Weights of a small mixture-of-experts language model, trained from scratch on English Wikipedia.
Size: 13 layers, width 384, vocabulary 8192.
Experts: 320 SwiGLU neurons an expert, 2 picks a token, a softmax router.
Training: 1809M tokens, 13802 steps.
Below are experts of layer 6 (counted from 0) of a mixture-of-experts language model. Rows are named router (the router's row for the expert), gate (a neuron's input weights, with its number), up (a neuron's input weights, with its number), down (a neuron's output weights, with its number) and show model dimensions 96-191. Each number is 128 + 24 x the weight over its row's rms, rounded and kept within 0 to 255. Numbers have three digits each.
Before each expert's rows: a language model's description of what the expert responds to. This comes from a sample of Wikipedia text that the model never trained on.

# expert 27
It responds to: Middle pieces of Eastern European, Turkish, Central Asian or Japanese names with diacritics, like Ži-ž-kov, Ka-za-khstan, Kadži-ul-is.
router:178095086130072126172164092181142141135090138105110117160116101119163142144164140113158096115122117148138154132168149110167090154116149101106130150090158122131101129130114139153134134114083102134124153162157105122139132109133124135091106147174190115135107187126137126118102094101152074160
gate0:129143095138155121166173075153130103174086122119136116139115103161136146123113060135084120118124137133165121113126142149129098157152113119117110166209124164117126116136132162129133118116128114184161137159114123092158124106121113067133121173139124105110133133090099125110148104126154120109
up0:077108137119097127110176178111117132117128120069108138152158161074083126101173159106120102130105174102165150140115128086095151139104124137120138096134142138123117108098151095126152137111126150104064134147155064127104148144148118112142109158125087058099132149097110129143151138123145149100
down0:099123157177106137148145120099114141145109107136158126164132140150126130152152141139124084112145115158119154159118140118150116163157121143143100147161133088132163080149126150146140114103136163127142103133132119101135103084152131129132109106135167125145103151122146122117129126149104152138
gate1:129132108144154153170111121155158138132102126132122121136118108107141121121176129157116140088117142146160104151123153134133109114114100118176086126116131156121116092103109162136138089098166127091144129154152161121157087184115128125132104158111147115088134126098094110108094119096183167149
up1:162137093162089144168139125134146133137098115127112110179093091120161105073161135112102127082120142118160121148156137136160113169104109080184129155138119112154144134100116168102172114163081135131119125148145109139122134160135129125114133141142131101131157178148119138112123097102179171135
down1:107099147104125076042158131121133151112134146107159134080132187132046188114104109139136101174119107149113119160113118145136088079135133150066145128120095131131139150156153103143131120142091126161108107115148130153128133111106119109114140114140104146131149141132161133121146140158123129124
gate2:132118146148129176154122136126164161101067128109094113105094148126106150124129127126146102129111104134113157166117156117147167168095141125150167112126076150147168103144136137126109131114132125120133080137101138130131107151105139127135097132119111144110142139125165163145078084095083149147
up2:129155113156154146133167130156128150115071136144113125134140141132133122130118127105099203130123165129133119106180136171186151134129165120094169125138161127094144126113153094101097119130147168106113119152148133137155110139093098131125051131144110153149145116126144096155129126108180140126
down2:066133125096143168107112100155095148122099164135154155098174101098141113148116186121176159105110102124120148156093133151160094111128092147135147117183121109145131103117145103138146106161111115126118141128124147141166137136094137114103110137111118182114126162147133161139169115110136110134
gate3:133135141108157143134143137114129142123133122135136092116154109126149167118163100101176138106156160105145132139137138132143176146198157119074121157147113109119070107126146135097091079142136151087137105146113119201171117132087103123088103095123096119121113145126122145096109136141142144117
up3:153160114126117111134121158122142122132098159151119129134160126132137152122135092102142164105189115116145092092144150107115120098163131122099141151138091073125108138119120137068109129129087152154110131158052114166132116130140147112097123143119136141152155137105126136177105108167080094085
down3:093111120141154134094101135137109153135096098153120104125100141076123141148108095157155095151156160097117153128106177110109118113100115085134140066156111113108145101144116114100103155103156107139100149156131148124110120121134150130127131117138111126153138131128172137151118078127136130131
gate4:104116137120127169078086093122119124160157149100132134101110139125151147114169149160121092120141131119093144129137160110161115143150129168125147143163131145109140095137122088194133099115164149148104136137164155142079115153130142133160129139141165075073093124143134140130131147095197158134
up4:143115138143134130103107142132126110114110155142134128158153089114115147108147128135131105109097130123128140097115130164166121118153150138093110159180154173150123120150188114062167148165116141168122145125138110155140122125141120111172133155184139146121133137094101148173127123115107087123
down4:159132174127131150114155132104137134127171116148168138081148156095133113115169103080108072143149120153139141123151112128146141122127175134076115139123144117153179194147059167119108134123091111130134124152138126126172163120118134151127167152148109105120129114124134110140130117125122155163
gate5:107089129086123147170097112158112125145112135120133137158126091106107138130069122158141169112137113156160135155119095110110122143116099107117150169127103135128123102121159151087158151149094109131084123104149105113117112159115076108137113118149127138141154112131122113111147151105142102137
up5:104140120135115087168132121099126114089154121167101158107132129127128127100124139104088134130103108125104087127096144113118146122129126168121134118140146106167093114112101131139122120090098157132111100169176159134121130138093122128112136071121151055131098127131142173150137143124101096099
down5:115123179108139119128069143118180142155125167131142114113139104072124122112102089185116108123092082138127096143119138080179118143145096171149149104088167109114100148129084134080146148163161165096123151132150112110141118103130127188121092141119129125132110146128134129126112109099079104125
gate6:127135172086150130093103109153096116122129140076152158140191158128107145105136171117112144097116121152098130109176142073126116176125151126087122117126139117117165094134140136087104159163143106136141129137146126127079113132113144095126119106142120141101091102135131106159152134119090122113
up6:101109109112160155119128125108136152114176142114129139172128144151164073095114088173133122057128142142138140127114138158153116110100131097109108156112114127122086121159136143141132100144090115158146143113113124137094148146133107142120132118120119107139128118128125107141153147187138099119
down6:140123168159114135110111110130179166154168137140159109117147117124118112100126104140100128122097100150124149115148120134120081130109132154130111140118079182126114146130152120107117155143115076111123160145108138147117112145129142150137137159144106157155112074089131106121153189139097115132

# expert 4
It responds to: Opening two-letter pieces of capitalized names and surnames, often after a first name in tables, such as Lo in Logano, Co, Pa, Ra.
router:128165130115128106108123146090121116161132107133123118137144129150109130145116116088109162103133103130137180120139119143110137153152145152133130115161099148109111116112139099154144094191136088111166137135107122150129134135140105131146080114158108080118122101160164128136100105106111116142
gate0:077136092164127147110145145142120128140138132166146157118151139124175083145133165153146111105115160111142147147110116152105126089110142190095123127119108118139112150124142171184163112149145146134096149148161109138143091118115138131151115103138124155123119149152125109149181095127125081104
up0:112081151130111148138135150108166107142164128154082134161111088124137108112126115119123114123117110134075106108141108168155152128106141060115102095169122161130150130119095158107109157126128115136130107143105143140139099125131125158122143088157129157127115130163120074097128121130134169111
down0:105137108109148134083112091119129143144123098134125123123154132144154162101078115119122146128074132139136124132115163136137109108120105143120143162119136147158085102116126131142135118112126134143124143143115128120111161111136166141108140114120081174145112101177111110078109141144144174146
gate1:144100131112159149143108175141110113164121111098163154171157130126130169124140142162130119114099141078098166131136121130121105112133109127134120165138126128124160114136154118148101118160119115135146163159131159156147121130116125138186151133114112134171075100116116132171112109122176100106
up1:111139099133161109156140107105086139119135123148131167105117159138133120126130101142093133129126122163129090118136152129123110154092154104140073116136093116114147133095183108116106116176147110132092130138103094105140157100176114175143108122103139144096135164112122126122190130158174121140
down1:133135129167118171111167107128118179110113104127109103153152103176176128158127146119146106189140120051140096067133134155127134155090169108158097122089096159088136115110131139140089129156096094103116104121122106124107127129102096166107123154118155100117123129128115149081129125153133184149
gate2:138118080116117146151114104113137143105160100143147126139118141121108150153161135132131113139133138147145141127111141139140096175135112113155088104102106139099128108143054124110115137179168144115139130099108148174109111141122101142107139120157078097108088186159131129112093117146086135173
up2:104148140136113102181131132102163128106166160151136119150144137150096124150114109088122131103163123138133124117140146122119147133130111145135175119129117121149154104141141124151191174119192115110091137105106116101115070094139118139144162139147111141136130186101136140188124126068109136086
down2:124113164135175143140120148172144111165108129077103090156105111079127133167122129119108118085157191135114117166160129121091136144163103067101138171149099102103109098130149085122135092134118112171118150126116133131088109164161127075084155146134121121135074107163114147115163109133129151120
gate3:135169155147115089134122117168128048161098115123157137139117140167180144131141123142124109099127135088137126114086153159160119101131149167097110125153140125083112128133121114087138159141114155127136156102138090168160094158141121119184119097122143144126085118146144111157148099090083156110
up3:166134141162142111143154118142100115116071150133108154161113112129089152131122111110104109100126135100142126144132134175139084152114099135113157123113135119105120092090163153177120104146144101143097141170130138133120108125145138082119116158127112110091156139110085190089129114196097172137
down3:113096062103134080151132115108091151137090161134125135129139173105125130145159122103166159108132111105154146117124116170143140151144152145124142113112140093137081108097147163121159088154115127154147098097125134154082152114133174146141125124077135142128141164074169114117140107148138104117
gate4:143159093172149115137145126149168150144093113138135166133131071083168105181109126119137104129131158154114101102144077117132136093084134146087106099138111106147093089151168170135135134145160080156139085103169099139084160122108138124137142116121096173114135133116108118121148117081162129116
up4:138160138100156146077157113120146130118086159088152125083138173103135117099126103156147108106096089097143128169142178095120114139151083129129130143115149117102144128117149101128078134206096089106154084164132165132138109143177111154109126108154138142124107115116145135102133151151123118150
down4:084115152163166122177157106141101110090109166096147080125113118110151134117096112159140090160142092128100105163111146110123119084127120130121130158095140110136128111191118130128075097110134133154107122107112134131100150140095154174164151148146156147109124086106113166150126134134138159111
gate5:166138141107121128123140121082143161097120166133133127161165149091162111139103143133162163098158110168117145133087116124129167157137132147164107149117083138156113138155110155139124160148129097124114085108138105117114089110125078114084117097139116082131123110118080148106154155128163158105
up5:118109159121109105074138117143137134136151088113148129160135114112161095146157154143116124138135219126117109138116131126095111122147138168136106113161142101105178137120113129135113083094132116101140171136130119124131163150115094081128129134119112146152117100090128111171101132155089152113
down5:131113113112123104101106110107115183137143176155173155141133118124136175122141140123142125098130123154127115143159144147122125093142090118102141125129100153116127121114085094088146136135113102127115101142139123122137184105101124144124118131140109099167136156142088140112117124140135126136
gate6:121081130086173129115122121114109131079131165111145158101154162166132141145132122108127111079114077103148137092156100089128110124106087121139086143142113142101177112098106152184143118143106090118126141130147104069133141093150158147140114138124114131114121105118138120143176114113114122176
up6:085109151122107097137174115155112130150080143154129111171128183112092170121166068106141138135119139123114114145075125141165176098096114131162152156165123110171135124119126101111120092087112167151128095120138078142180156113105184152112092132133093118139135121117133135164109154140101113117
down6:157103150125112075167109080104107166185126119112141130108120160163101154145144072107102162112120133133113096110154113178145106109116133136170136181105146110156130147131101175140104116113099108110125135123160140149152150164130119154163142144150148112140146161118084091087152100089139153154

# expert 24
It responds to: Words opening a sentence or clause such as In, As, After, There, and second pieces of words starting In-, Sa-, con-.
router:131148153109127103140095146151119117129094129154079113132142108122124101148121145130149122137102124155122112094148112132103099153169101108126096133096145124116149123118123134115149153103076087097157139100160101118100136130135135153130123151139137132141175112135135129095110137094099120117
gate0:166082129136104131119115142115146181098132143131147108129137131097125147110128138180151084132138168134121147110152118108092140104135120103138141122110132136150177136139102145126136099096129152137134127100118089148136077099153144139152113149075145147174190129119096150141107102142116060129
up0:127106104136129130144139099143103137142134075114159158130155125140132125128153133168145112085100165107094111124107141134164124151165144091115156113169112145132128147128129108144112103132121099133125129103181083079148139133115130165094096153104133122121138153206112131117112153104109109195
down0:115162107151101123132142139101095103113102122132102136144110135083138145159108147127119124125146127122148150112155116157140114135118147156154132123100148123157173110101078116136145129153151081167086126141116148105109128078125133116120133135139108154133156119124173117124150146140079121120
gate1:112108125130133128144138104128117149119140156144141103149131108142131131106099171187136129052144123148090132136087118102097119153154170092107126087096143127120110158120109116146129118168150109085111079172132079161121117146100134119116121114119144142169160152118116115106118125123136120138
up1:141155162140195104151138115137092115139140174150122080156124126152138107082121193123133157151129123130123092146115113133101129080086152112102122139106064131118144118131161109117168107127097171125104103156131083105123115156183163111117072108139108097139149116152140162143147127138152175168
down1:107135086125163086111117118187137182147112101125153115122105163122109129114139146139173083084125100125103118133133096085130129179127179135118115076120114111120126113109145128107171105142143155141143133120138128101131120146151119146101110120125121133150069127154110126093109106119120066136
gate2:130138125149113122091131143103113091076114068166140153122180103165123113116088126111105154147105122122143124180149132089121150096118115169107117116153106133180131109123139106160109122119121105124136128113109128088103131156145160118155139098112124116120114108144122137130152181130073099131
up2:126120185119119121159100141116151137159115158152138130151111102130133085124117140124091080149155141070123084173100159113161139155130154089128100104144125139110151137133121123132196138153170105078150122140171148128145143127126131140112112131174146126124115095165150134127126078162136161101
down2:095139142118131196131107124130132122124138143154128160135096124120107138075106121132093123122141144143120120176139174135124161161128140150120129126105181134150097165121110142138113139150152108127103111135142137094138151090107117178101090099109125132129125142134150134103126120118144089131
gate3:130125125147140103110101115119097093107108109140145083128136136116152139149155131157132154165156143137132146099111116095148105137127111121106143097137096135133129152119114154114164086074102105094109131116136115121155133122104080127129131121143142155139146095101087102120054116081140167086
up3:085095111163130135149108130120127142124134161096158145116144145124112142131188128148126130119145166136124183161116127130107132119182102120148118091159143088156127172142091146154096141154115147141130138096136104137073150116147080138094103098125136163122152127101139108107103135136135156142
down3:162136151134112145110142158153101141124111171128106121175097131136133136110121061084152135085133143109157122115153116129112093101080111127134126159127151142098140166141113128133158111125095133113129129111134120131106127139159115155138154148120097125077079141182123124165140125104124133135
gate4:166143162114131152175104141150127169139153094091082116135143136163120156118140148152116179123166084161122161070091132118150103076108118154166106101130100076131100156127153124119108118168126120119172089159103131149147127110153141133130092082165174096147116128137171143091102138115103144108
up4:104086163108111115131100139115122145172128094142129107121133130181159152156072128118145123151123096147098093115138129155133143133120176118088112173099134119063117144097126151137125125092115141101113146141163115148138147140119136115100135153135144089133156137095167121116125131127129121111
down4:147125141141167084116098107148101096147125107114132113102107109159123113106177139119108166131092174143136175119148111111118161055112157164135119104100100169111162124143146180154099088144135135131103164154104148099143118125135119124144138159141152142128115109144116113131122099148111137112
gate5:126165118141158119104126103117128111152157135065110102112137128119146109125153127151098104120157091144172118120115139137142125158136086130122134095155130155155146153120167173129101140149111157186108172146115118143128146115125112137129114117138135119150127143095112171157093143110134128161
up5:121130111116135108137091140121154108103106182109153097198151145148101114147118097125152116150135110158112120086124119167163146121111106150146135127119124135117129107139116185134109118115120128142132132134112129134125104137117166138084177150127188136114149131139124123137122088134123121113
down5:115178087139091110131108147116155079140108155093112106130148146129111122114118167113160139164143151139168134149156106125119128184090108113093147134137128116084084132162098164100148154098082132141129172133122137123120122154154097085099130133162111081163132143104076123130119104121128136163
gate6:099096093101194130151100150145123142154121126118114146036170157126144119108126142143123113095065158131098119124159100166138127160134112138145113096130126153155126152163151136124141163090140132165168140119109115144079097151125115135120087109107111151148155140160164105082115076101103140128
up6:106111116113168163119143136114151102136098145115128144094156134121133136138104117161123097088115135072149111122109139125117125133123141177136141100125145157170171130118150121158143113099108130152118123110102083086116107169116080140135133091099149157155155096146140147135103118135167154168
down6:099133127110106108142136150161137126104129107114133111133084094097130142167121132117148113108099095134124106078115169117123156159101137093139097078137090157137114144128149116098135083153162108178123195093137115118151088095123137138142130162133179135110105119123131108126109101152165155155